Experts of a small language model.
Size: 10 layers, width 640, vocabulary 8192, 97.8M parameters.
Experts: 16 experts in each of 8 layers, 288 SwiGLU neurons an expert, 4 picks a token, a softmax router.
Training: 1225M tokens, 9347 steps.
Below are experts of layer 2 (counted from 0) of a mixture-of-experts language model. Rows are named down (a neuron's output weights, with its number) and show model dimensions 0-127. Each number is 500 + 50 x the weight over its row's rms, rounded and kept within 0 to 999. Numbers have three digits each.
Before each expert's rows: "raises" lists some tokens whose logits its average output raises strongly, later layers aside. This comes from a sample of Wikipedia text that the model never trained on.

# expert 2
raises: ",", ".", " and", "m", "b", "-"
down0:486567567516562498561467507526450505384483549446574483610530503482487578501526569430446484438481494568599458578558409452495404509430558644496556543476460463408422544459337476473530534523482492510583521521462481555497463386490505525523639396485550530452505495570571455479495463525554531485609478495575559363467405379556541481477507481521470518526528474582455492521488565472455531491546
down1:493409537481557480499497500525506391508511476435529560547546497359519539533429457562492433481515488481418542520516579450521604382489544445517545492610417412568541480523414511487526473556455554565478517525464492477371467565479470498378537616552478552432495532507539497600384515478537545526518492459501496498487489571476472472477565400541476434495471563457506523584350522459488542476483
down2:492455438560399437487591469431416491454509464597439583494507446490538468449572461617422542538434570527445495466525482567460576542454491476461517497511526472543499491464482450437500581527517464482510524526469363485525485473545559388527504497468540525568503486556501504565531531559448432591467523498505576573506447442464526471437463565472391524526483481531506544413523514486437480432519

# expert 4
raises: ",", ".", " |", "–", "s", "-"
down2:572563537501466424463589591515578552476484554456574409501486570490501424483585493580493384574556418501378404567465503554443397491521509484514506503456454511518591479593480526428574500478501497583517546541448547429484517557529466435538507496469439529572519488448411414587507434479525497517475558529453448456495471498586506524517394515443537510457519432467483499493545500525525489523550
down3:478555524494552365410481452496474485585524560445444493500499514607553524435468556456555470460489459532434459456421543464468532512539531563645492521515519481435531486534470569528494495558388472464518440555537547463525465523490448510537500495542458494474422552524485544538502486509534539474458467545516474447561322570497431575528452507452419486490599425460548583493454482472438576410485
down4:511538537531561524538494562501418458494460463512548564551477443514479517554525512457485429489522476537597468509455530528536431452480521692492510497441581497465506503524539531557521537514574562477432493522502416477541454485503539494499556518477573446503525513477538584508597381465467474435588490333493547575421483610512521527528513524448526499587440465562428527459394490548474428486547

# expert 6
raises: ",", " of", ".", " (", " ", " and"
down0:476476549552505545513410493497604542441471390500410487532544579428454547512504554475510420492487570513501493502429398452499493471510415472545518493556536518530493447530458447604518410482519421497491454459437494551545506556549563487483449459483452539461419579526450583508489501413537421621416585478609434591445449482572393476508485516507489533452455530509520481562537453668447585457484
down1:431459485534521578460539394433472473558517512546486474547526362537547498441533572467480452410527510465420447475508511442523487545514576589581517512470425463448529506488561499501465497536460579435620431496495499582499457517437586431553496600512470506548543488496493492556467505556452475524465394516444488552429549487474439523487509446485499594516449455485467417461498477563516480584493
down2:524462551497568431450475490508504507499516555532565450417514591436486377464555416522594553507507509484544512524410484549491465536530539602484468569437448610509466554504512463501574449475566452492471422423509479380468422483412499618492447541405540525503403520497481561433553521516651490482529459529510523610490424616454480539552488559540387521459510487545557524474581560477565496515582

# expert 13
raises: ",", " and", ".", " of", ":", " ("
down0:410533539539528541512441511418493488520496441519531563622517459508499569515472469462452443465540466497487534562502532502495478524421580458534472582483562467545551475453442545599550418598472475495475489526461472513530490483471504539548486502428474497463447502524544630480496549452492417488453517459514468533437510565505592480566509473420530473474508439438413515470524452572435498552507
down1:493411528480586581421489606502489480398498514486487608422448511504454490456504570425489525464436483495562509412493393500529409564483540493547466467525584454509457510506476554477440586541374521441507577494574492516434447469516437520487534588466511458469475561419468492489570409507518521511436545517540492544501516512470513478538495462438553465554431552476553526547422564500404537566634
down2:563487638584544609491567635494436460450481468442463387481557425518495439525477440609533479494506479542518502487500419542464461534523538512423451523506542475501602463518488516425542592468513501526488455523501605473504485556395434538393529595495588549516487468458494502534545549520522464563439392480553453492585453510528503503395553551484531555570527451458456498511488500490497530436564

# expert 12
raises: ",", " and", " of", "-", ".", "'s"
down0:491500459512513578560440566586539451492464425510481519474511533519449416519546495465541441510558448500521371481474543592597438509519438552492385512483410527521492447502642501562518593595491486482418613507402499472520461461483437473462466530506526498463536531607477500540509500539589557497554513433436503445498509442456454493554530486515546378565480410481430482483532477417503420500498
down1:484554415440580408387553439546507503461537572601488574559450490535492561492507560404504535506545478497497523577572419527477490402548539393516477458472469570504543473513463569494519485493393509498577429478507487516504509566472501568450411463530426465506451520500522516579591533439479547440474589513410481540489445471468380529459502559520503450526412459581473351493451485600458497463481
down2:517515447530470471534489473535460464615566480536575515461408598453405543419434514478519517449495579515473381519555550684507542575446539457476372447447485489456487497550467453447550530512465490433484505541448578436519484474492554523538565505468433500479502567502499478542491569515683470502480517485483546486425446479486561517540513458458517476578596490526535606482518458508496598557563

# expert 5
raises: ".", "-", ",", "P", "id", "it"
down2:520509471515461530546501476465473572515485454341475499560591595458462548517434552520546546529513530494388530493413481631491501491494491440591511476553427430576491477467518564416527482516584518502477495491520435512575486433558509542509323459573494488494474584525535404561521424534524529523561422562464547491506548458417467578538457505578537549443538501524524482536575443525516473417495
down3:465601493461466509557544600612535444538448470534426500431500489445483467476462524568566506580485486530494536444454468569505409566423485509443348488495453420562460546577563470511563589504474503463534523508534353563543564402451562484466560553501462502528467512528456454479470533467436439540476533487500477475543523501478515409487439512490470543479530566451440432474557503523445483503511
down4:461632445487419472528493477501448527540540436600498524569578487653515504525488399506551355472528462551424512429590498455481449510488506515496521545561555547488529564463497561550460504478438537532504535543572514468450503633375498528474514453509548517564450472502471562569486516546516506594408539446436518418423564490454440571507528471539558542476546508560529378550477481537482493479479

# expert 0
raises: ",", ".", " and", " (", "c", " "
down0:521489487512494507527513460437531476493412497508545494476519521431460423535592556420540469501508479384509511494463480484528516483490453473507442538409448495459511590570497466511461403518411418499579461552516544514524589599465549594482484446574586509491447461521512557469463487444474457448519420534443480445526426495433419447478566554446488404525433499474481415509435612482453462486513
down1:523445547514478537402452383532450512467475538536523512547499528551496507426492503505455567545556518358523489421541574471542450349432467568539437559560486573485416521425538459456525503494555506492461572531496491535462429561453475453502530443520546514510542506402539550486590467432420522442524460572512571533460495490476597491511502466525518652558630496418525526511470458527492482494491
down2:459477422573558517418539482457421471563491519551539444541560532534615541464493455476499542474474412468446536453531460560530537532424503518592515475531471519633472497595442528538556470493495473460470575452492444538551455450576499478519434440530469473535519553543555471475447586442520527466498471536469546462608593488557548484489474594529504413558513551486529477478334446543415584519460

# expert 1
raises: ".", ",", " in", " ", " (", " d"
down0:574533406383435484523474508507569540484567563561552480446457567511474518478536425451566385514477536548469407510554479515417478482654435445536490531514561506581468494479531524518534536486450472529381491498507458464451505496495495563451458373456422456516503528442428453435501444524479476489418556524550478438519472469486454526468473551494536489487528470525495457544437560436495478458565
down1:556488474555493508494557518496526507534530510499502437457485484495444568515538582452502507615499542590511555456466530462439488502465507390434443589509460547494510512536462465457480492523472400526527541496546550479463386471474384450532541613442620466484466491465499470489492428465412570511494511524448514573530545440521397438523443478473482398558489426498484551531617546560431484559470
down2:461495450383572525530475483482528516544489511493565523460487563499489500543609478530510547498438442495466439531566481536495498400485466539474463464553457434546506421553399487524488551511450419386442413537475546503515574535393494467489549471424424420511376603500638522560531511531476438506513541502498541525460525510469545476497519505440371513521460509568550471541517480449465456565494

# expert 8
raises: "0", "2", "1", ",", "4", "5"
down0:393483466495484454536581428489519594507553477428494516585486515480461395524476429595529422506542419545525442446500526489564571574546458436501510454534472511489495489497457491470521466603533501520501569448579476492523449545483558417500483592409520464483466401534575480526568523466359423457453602432557468502490535465466530472574576502584526500455359496489538427438424492544479484491505
down1:506530510400605508455447566514545518519497431470537513592549466425528508534514518527509537513481551494417488506494605519526468515584452474596575473532527431486500536499532499529469602527517412462523478577441457396532520491452428441587490442492576427498534432470474518440455561491545574469472452540494526544457490466428536525456512459532465470545518607541532465604513560519508530545506
down2:510510593555441455519497453562437543457511536481567492580475481402547525493537480550511495484501596547535549544466584466489487477481458520593519383565520621523538457528600543460534536501517412522533449523532463513492510561496540434504511550635505533505519491435495578421484535520563451627432549594535485606511408542546506399571456492510434509462496447534484482524510501426481489495430

# expert 10
raises: "-", " ", ",", " in", " |", "="
down2:444465463452490492444547396615496521506540455517436492518427521486448497575481556549502486538530479536626602432481451421513466526514494557485536497479546522513492418487463490449490495496594522583516433542407555529557541508486502582487595479473497475513494509525455489506560468436492528554464410543507477473540411527470486466500472530570495532501378546513506525517465554526483534431502
down3:523386578498508440498482453509602507473480467419517502510527480477458399498419492503449492419552440536591465406515433446524455486418507527487505528432478532543543442512469481547449448484566502488530471538595473382522474462542538467461418446548514484511463539556487439486511557471425508521473519488504413535498378523514622538492534464555521525384538480361497457530484450519372504505472
down4:541428492547558493505520495414423446457533514503408537466463530487490575472438490576525506523603424471467524418548435606480563584511443468516493521528525488472409531545455465439576539499454536596530486501474493571599467426512523412438462488488475506594493517513460572504450426487538523435468467441473514620490467520542450423500398503437475420442483494481538544480462497428485473495501

# expert 7
raises: ",", " and", "th", "-", ".", " in"
down0:463499521531482422561419439501579534527434494529499568565485534491479501461466544512603424475449517417493453590459492583529524496435477530511543451521465566438607507474499436388507482428588555539563435574400532553488478491554515490432472556567530473503601581390439576458542453514547499585503446533519477549454466440486520529489467488507519525508510545489462523508482480525592591527578
down1:492503552604470554436454485494455482462561377427461403522519580512529515455464540451520495400500491554526493591559494516469467461502502511538540497489542473507479453483483481468580489517412447381522542502563494501385436533488391494401466447539577487462482431577483529491527492449602464458456473572517521447565548501485462568409498529438542459552534625492492461480561526411513568438528
down2:530488577490457507437561429504493409538505471430538563554460538504458475525379520481560491569533573541467481466585403489439579391504476594519572465462415516488579406507511481516449548467598481470450467498539542556499500409558467504366582533508510522484557507455518538494384506414490518522465408482603509508542469546546393590483577522545465410496478512485527508438477452451493509479480

# expert 14
raises: "-", ".", "as", ",", "al", " |"
down0:479465443446509512412495504469422459564531460552404607493447424565477594424494453548527477545617519537605533504476424482480535530513475623462445488458452354444342490544587497546484582526445509412564543523423522464600445427457473495513466567413448595464485496458527433548435545453556424551555572426450449359457511462505441525606560444481511458543599464451519424461525562465571573495472
down1:474474507478476541457557440522459495483476458469481564503480477447481651526441506413532529526490522483562511515451421466466544539472506560454568504471439568510439587487526499502488483503450442546563383617489523513423588542429589483444546556592543479482461513485484574510531506496462557536500618486595410505527599561506512510449516515507598462511509482507584532507469504465456538428525
down2:559569515455483502493565512501578487504502419525457467578494609480534487539508627417465532469498558507423493568492492499423541391475490571445451452452487518489563542587565446473486465441473463465553392558574620480524444467466348586460484480461444499434500455485422441469500499421446541458532519540598466495468464489424540415459559592473477549512513406429476523492573494526483560506502